Below are experts of layer 3 (counted from 0) of a mixture-of-experts language model. Rows are named router (the router's row for the expert), down (a neuron's output weights, with its number) and show model dimensions 288-383. Each number is 500 + 25 x the weight over its row's rms, rounded and kept within 0 to 999. Numbers have three digits each.
Before each expert's rows: a language model's description of what the expert responds to; "comes before" lists some tokens at least twice as common just after its tokens as in all text. This comes from a sample of Wikipedia text that the model never trained on. Tokens count by the router's weight.

# expert 32
Description: Four-digit years and year endings in dates and ranges, often after in/from or a dash, such as 1978, 2004-201'0', (1913).
comes before: " |", "),", " and", ").", ".", ";"
router:519480483487537456524475538484500522519557514537481542482481498538510510533493467508548482509478523513520559498506517525512524488487496494481504518526483493529514501475506462498473482496525493488509501512485519490467486481515525497510511512475502516464488512480474483534511512488442447510
down0:514533477451510636490550504450542473500474461514503524499530475516522519538497530495502489489471518474509522512514503473490527483487505474506515523523497511522512535506536487500503480512475552494512508521483475471500533485515514503542527482506532479485512474518487479505493497495491473456
down1:487514518462502452521535470445478540536488494486496513498502521530498468496508493530478517494491573522502510479508545536510501479524496515536494541490506511543468458485537486513517496499518514498529502481499502478500548509485500512525495496476506514514485530480489520490471491471494490514
down2:473479499516499428503494521501457491497501488517492568500514507535534532524464522531524507520518493503541479461485506495531533491512527513536466504511525508491539475513513498464498458491538536534522490481443519533488508506530450507477455469523465544452536494476492539488496465490530497501
down3:507502520481503443469464499492517470490499584505509540496512507519534490468493474505493508453507502502513530516510524533563524506502512512520485542480469510452485505497493495465481515521505518545528484477497441470462460530528489479556495503519516474529439474453512476498498494514542505564
down4:526485508521524431489475502492490500491511564487504543515490527499522550486451461492503529482498503510511502527491548498528509506513477521504491520515456467489530484542520508480499502475538490521494494489492502507456486545522475484519484463518506503529435485510523487506511495534528527532
down5:430475455497530524510498522533506472493513513505518519477517500496446489480516479561563502505479535522492512510458479511475517493512526505480496550492515524484491462494546497460485490516532479532522499516510525494516497477468505504491475485477483468421528503484476510515509509539494526511
down6:522495494544452553479503418529512539483457481494514514535482541486522507447486488458481485466549527552485483478459517480500463460505487490493492471499486483508458535553522495501485468498483557506492511485512490492482506504522491471528446498499538521504469524520516478510467470466502500479
down7:531511461519551551514555513493479522569500442454464534502486491520474494499499506493455444465547477478476480499485469506509450512506485493510485515512491448495523510511495507539489482474525513496486543529490519477475447506487524449488517558505504484483502468534536462516512485544512449509
down8:505523510537550434530485574457512490481534487514480492501471518523489540538504465512540483473506469520496503501502524484469456464504541539513507533535428475457520494490503507505510475508536510499567491514476531477519491521453521474459513517497507487489503521491519489528508524531494488519
down9:471546565532517499486487480494507503530441491503472503510500524494462482472479505485475501530534484485512504491497509521552510504500485516519477538499517504501528530530487469484514493512472495510494540492503504487494495538522567458505476487480483498521485536479478467447494496494508484483
down10:525556519484524447508527541518497505495500515512512512518517494515507496523509528455482521484529553482518515509527479515546510467528497489534529507508493503492539513445493521460568523492494506500502521495500529430510520498480492489510491464520508508491510487463503514473480498498495497506
down11:527501473501515521520494512466497499527507533502478513486499494502481560537472493498491504482503446523457496509487515496481536490513522514509478475519516508484499485518527472464482472519561517507513492492445495494564508508425473480508500531497528496419509490521520437516560507542471500544
down12:495520475524488485521511537508511522515531534519496493460515537474476498502487499477547482446496544505492523504457515536524557493526489495444533465516465472511508492510500516496518460492470447515539527491508511472495484536463489493543529460495532519501520409544510512503471523507470505484
down13:506498494494575541509436532492507498483527494504485514467507455491498550502459486500525489506537457516489476510494500474501514508492529511569512461497493515492463483472521470487462521553562488499504513504497498520505463480501557504512490516562502534485549522468530496525501523558514521530
down14:504500533456434484466537470492512499501502516508484462532486514512521488493528508470511526465496553502437508496476525556495489475496470470467510472528480510476515474507480521500522507502480556532486492504516484497484484478510455510468508481456547501510491512495484493488486494525513527492
down15:497491515469510564502508507474499488524504505508495498485538542542461501545479482490500532497526478512445542534464513510536516522473528468523485534516465482488496470464525465497527519512544516531487503523472521487522475517481518522496501457535491541485549512526501494549461480507453498511
down16:471517517536482499491483484486478499508509494530488530505453464542504567472490518461508545523533497514496502475492512542536523503485454523448462537509499503492508525520513493513484508512509503536533500518517481458449463492504553469474491499511465487499501508491447487510466491480525498494
down17:496549512492469516490492466486547542558479488474467531518472484491460472472477526478479502523544532498531497492515525506490471493488520471483499510506514482517524547479480506495502471478425516493484496487510435503451497520498513483511472541504502475511468513504488508511485523477512497482
down18:514476510502491544493510484457511489506494470555516531503475470538493506546506503535532504499546497529509513502474506476493486522508506490503480500495511517473536513472545498502499483473487502540501516492511496464506534481526511515524529541561532457465513511512463497497499475484528522517
down19:516541501537507505509507462514473479517497524500449455505516500485460513531471524505478514515450454461466459530486529468457510529493532480503481457490516517530501522466471495484457517542554528514486513506463522574539471491489488475495465480487499528500476512511482549515518441509499530471
down20:471505470514543539489532503531514512562506461502470505477444497519507466485492484485514532456540500492523473482519512521478498496477537455488531475558470512471487500492517535495522504482470524499495484535501501486490500491497501501473494500471493501479546498488479469488544494530512510489
down21:522488499491469577458513481511520523501481522541538486540495537527496487480468495495469506487501518484479552498528536561512486463514522448501490516484543537509504501522523475513533488530494510549514538468487487467523537482506524503529531470517519570503485437504491527487458499481510524511
down22:479475462468520528512545561496486451502488470443494511520503512498504489469518488503506483481521464487472498482532479460505517495470479467506486463497491485487490455480453516486490511488563522489510502558465529552473485470473484470490507494444498513496491520514490511524522495507502510513
down23:516525513459523579454493519512498488467488499484528530517494465508488507448520538485501485497501518475504495495508492486513538493501480529496490495501505452519488510462453500474510531513458511476486486532483499506480485503515491494526490476509478477542474526543470495500499477471508493480
down24:537496510545545452470449507511499539502494502471521512517510474537454541468495508509475491491507488472513532495540516521544487488517425494500533514487471488473519519498471505503477516476490488525568542499481512456450473496511487462508523503481523477513468497476559477491481514507470498526
down25:549488532512507472484495530504483476510506543559536501497504484481502438513492485484537518459465495499522456521494486498490504519501528507505487529517529524481491494491482498497557499551504485504442462497503498518525476538526484521518474512501482468486470489492520513512479514461536528469
down26:504497511482490561511518488477536522509535503493464509458480532513488501515508524519488505480506519484522468446452511475491495475512507498530497538538486498500433503519526518510500472481456518506513478489541487487523509508472538461514508506505543488531503519513527517536516499523487471485
down27:462518513486502487488459499540439497491543507494499524482487474478487520488533505501537502479475509493478491484489478472520460482489488512461502496534457505518512497507493481507517503496463489510507520503503497522481480524521522543507511528507477466517504477460492457471509485497473509512
down28:478488466529534400508500520532492495527482484442502532462491479474485473497476502530513478487550458499507465486500517485547491520555497500541508484512514440533554471527497471513507490492566495463534505489481525518501504501460503447465480489507493512495470503491470497498510516520534516525
down29:517468477480452544461528431555499530498501516475501525502484535507499518485530532488492464504476489488490510535528554512511515525503451544485466499464526519498507489485510478476466500463494534527517530521469512530479479493511465472535518481481529486493456557510459471508496470518529500494
down30:485507522462504487508549516505496482509482559474507459525519519508478504459480504567491500536488484500515496544540535492523498527473526490524513525458525509518544490487526525484498505529563550452463501509425492513490460503476500501484510524522480520520493519498516519499483504527485490544
down31:485485515490539492498500515481475486482512532532473453473510488424458453469494505464503461479493489481470490519514472495514498521505492453529477500498470491466468509455485493479487496486523506503485525487461490505523481506491474489500475531509475525504488470497537523507479528497496573505

# expert 2
Description: Digit pieces inside longer numbers such as years, serials, coordinates and measurements, like 108'00', 17'28', 153'20'4, and table scores.
comes before: " |", " m", "°N", "°E", "°W", "),"
router:516531489480526438545484532468442503531516532516473504515491499470532507466499466505532461453496504522472554514540548495500522451502512521486481492508514485466512481479467460483552497474534450462506460493491518506497479538481484495453513516543457515508495536517488486495504496502487517503
down0:470500519505500568485534447476521505512449525454529486529510487516530523514481456565516489474509524491512480530490479513507484514502488524483494545497502485535509523518502462501513509465528496505504484499514500498500488491528521473559515474467491489509501499573507493470506498512482472494
down1:480507517500510526520474522489484534481430478524527466506491464468552476437548519496543520537498510509485502510522532488510497497520469515514448526471489556495505497503495504486484491515523513493477494511506495514505508528454471497499491496468492490506480520469509472475528478496490503525
down2:556542495511490422515487449482465503484485504505503485472491473477468513505527501525502468477493526545509524526501507484519470511532535498481474549480488519502504511462507495530553503509512528500520498473494500496513499560506516515505500498483508536510489543501475485514504484457501464537
down3:520553526533506515542546592450509507518520520493521492523543510535516514533492533468487426506492536483496493517532471502529530521496483523498509506505454474477539510481519502488516479516530484536507481484490509503468460528469499486502504505506512490511520495494522497497477513533473492506
down4:513499510528541467504470503493538512519524493511483527495485444522499474505460516492510466542497449483469500485495455474489504499523490478522512514444499501505499557529530457511490479493490481476522533488545480467495484497473568496486489556533513468497512538494483514492492541536499535514
down5:520534512513540520497475516505514520557546484479463483477489571494488501476505495495491443465500490514468497514514522539492533488480506537517499476511514502484522501535493515482480457489551469518492478469488505469524518486497551476496496521552483531474512514519524504506497501527448496504
down6:499499500511498491479543512536522491493494463532510478499529501541510461501535479465502572492474509473511465477489515537538483493491488526511517467520529518501425479494454487497518489515530562499530514562445493548536482463540521498469514444496473508491524515456523462508538533547537500467
down7:470476491522478480486518513528501487504519525520503491519501506460536513506466500452486493506510518506468494487512538518467522504522556460562539481510505505500519525491458494477466527475514434514484537521469519501504494468527478485497446491510518464496560499504540488495480549543477506525
down8:478534477472503491523504503504544525528483450521503495512475521530516497478493509523455507515546473521530501495493491494437484492470505508496491516447510512496568537500507497521529480516492501561523479456531513480479492513481493524520484510527513495488475463503503544528516505464531491486
down9:500488488484525542499516495509481464506533460461502522533492498476462506487472506471506476487494459523515531505505531520465497545553518524509506508494528509502495450492529459525489518500522544516480522513514532483484484503484456516497504496556468491511487506562465490499492504530504492457
down10:470504497524525441527488508492512499498481537499521516447498477492519495483496521484570467555461542496499517504459528560496523509551516479529485486511488519517514533462470491497534521494518447449479515486483502495510513522462486543513488505447475496515490530459485478469502539481516483547
down11:516505494505546482495503529517505541501520528471482525477503548485488489493470520493492530508524520472501498490503502536477535470502480499531507452517549505485459485539493497466479522532532508526488511485479468457487480498460500485548529549532497462473452478499527520499451589508537530497
down12:537490505478528519525505521457476521500541541484492499464531496488511522512501516494497455449505535494544486503502532496515463503536470487524484466516488462515512508514544481512514489481533501472423517469534467509476506507474499512461501496513504528492471508510491507527494464473492503487
down13:533487472493452554469450496546476520483479466532492490487490472469500483530495512458493558506536480470485501481464465471485459482536516475506453510527470529473444513493473517465490525478471482497481478492515514496471495506471522507486544467527492465448497477476495521511493509543529556527
down14:466508509483495466510492515476512497519506449456443512448505517488521497525504494480491497443507522498490498505475487475529499515499485530485485537501504511487499481545549487539546464489480543516529482515549530511521516528531533454506513514486508438541459536511498478497470511526510467505
down15:476511519535528458524494546500508503504519511473489507486481513514508494520530517484529511484512514465553493475485522529498479434497472517505502472491479456438497476470465525523530507517544490508483511525484513518500494481471521519480521475512484494475507459454507519534488492512526562492
down16:470454496517500534514482442531525485526479458494497492501468506485478490487493444478505514529463436493482479494469497509495492512513501493454531508483549531490452488550529496512452488531525494488503491521497441474503484484545541474468525493519513529513502543524488454491493527538479532472
down17:524557522533498456530525534483478480510509505494525503530523426497577536491496528489496456461487521517473496484492510498520476515508497484486480512493474536465504497526494534475485498545562472481528478511506504498473518488451481500497483517493469508499470490498508478502523503516532514523
down18:546494498512461503479459509517521452485508480506479457464546467470507480532485488486475506516459520484517495519451482514465519497528503507471485492457522511538473521458509492484443522517510471495478507509495514496476489500488457563526527477483434505448473530489464510496469527492563538496
down19:449493518536485556488506508476499488474526488441531497516499499497524500466495481530458462478519485525481485544521472478504470499482520470500517481474484514507527495507497550499492495525472469507488512470526502535470505506511500537505505499478451512544531496507511511458517497466459482477
down20:510521481527524517492540520479489466516491494500491486515489508521499484503472561528494547521492527477470497501488492471529544449502476513476491503511505492488523456517494501519488510506555511513489505481503516499461482521558474490491472484454482521508456501546497521498485458510492526497
down21:460463484467541533494428477516505511542511500498499519492480560466517490475528498519560514514500517491518521488523508496511524527473483537473514502483507489518481513514522497498502494505459524484479503523517484485528509490496529507520494516504523492511517469564524489542527468506492519477
down22:477508511531498484481521496488470495515474487480518523482490529522506520501475487519570445469475477462498472501501489502500491514479500503463521441513522452504476491532456506525470484488513478522550489476446532534502518487499539507492515457504510514511529540464498523504488475491488518543
down23:512471520494510476528520490501494485490485464491498475479491476504523525470481510516544530536426475488522510491455566539482510508539532492512509490516524506541496493487498453501494494505532479487496501523480469502486478489471492486495510511502499521515545511469459486523509468536486503514
down24:484502508539467514508424492500484496477476527490524508522502477494514512498512537481533462504514463523521522549496507473458525525517504477483523496520491520490538503494491522534496474517530451475510484501545536533521528516545512503486539500483499506506465549493473485462502457523508511518
down25:517470521532437522477487481516509520452483496533498488497478461500508493523521483538463475496471542516460539530476506487523508518476470499475473488488475560506517471479470477483483511480441482517522515453527504548505504533497468548539527502498528460514452481503505483478531479452510485539
down26:489514477483497517521515504478506505537480489479547531514514542509493511480479520529576467491499481445534483436534564472502487502495501461467519509453482463504503477530504521513474448506538539475485533529507496524514508499511485504511481507558566497488502488494484476513532486450489496508
down27:515497459504469449503472485512494492501491495523513494481477502517504470492497463492532536502543511477501500489478519518516497464462462484533494445499514537499473495503465498498513518501538476529494498516457482515530492449527548528485528470492505525504525496480513515495507531484485535490
down28:473465445526478534519487484520526518444509468525471508502495483480482502490508486468459491516480509517507512496491482494497486505483566483458464557496486482507486550521467503526477498499506443466521537490494491490462465519509505500458522454479463486515534489479462488489520464484502485495
down29:510471548502524523488553508485491477475495537490511522530518515473453504517406465452478486459488476502461459472518474504505494526507546479505463501529473488510482504492511486494506490492502504463502512491473484526477527547487512544517540506488505508517495536489535520517477493496520453488
down30:503504489515501470500497561492505472498499472492488434498514507496482488484506467493499540461484473519525488526513488514518497507511490504503469554517543520434512487505523495542481502519505476457530518517516529493524490533489494517474523510526468493512492510491480482506463479560480455486
down31:473471491501507586466497497513527511485505444482516484522491487516499511470554487526486487509511460524506515520519500481492482522488533523485495502488454482507543483509481494516525492500460522466455479483536516484491497538529519524475483529531471547513523487521544475470539500513498481532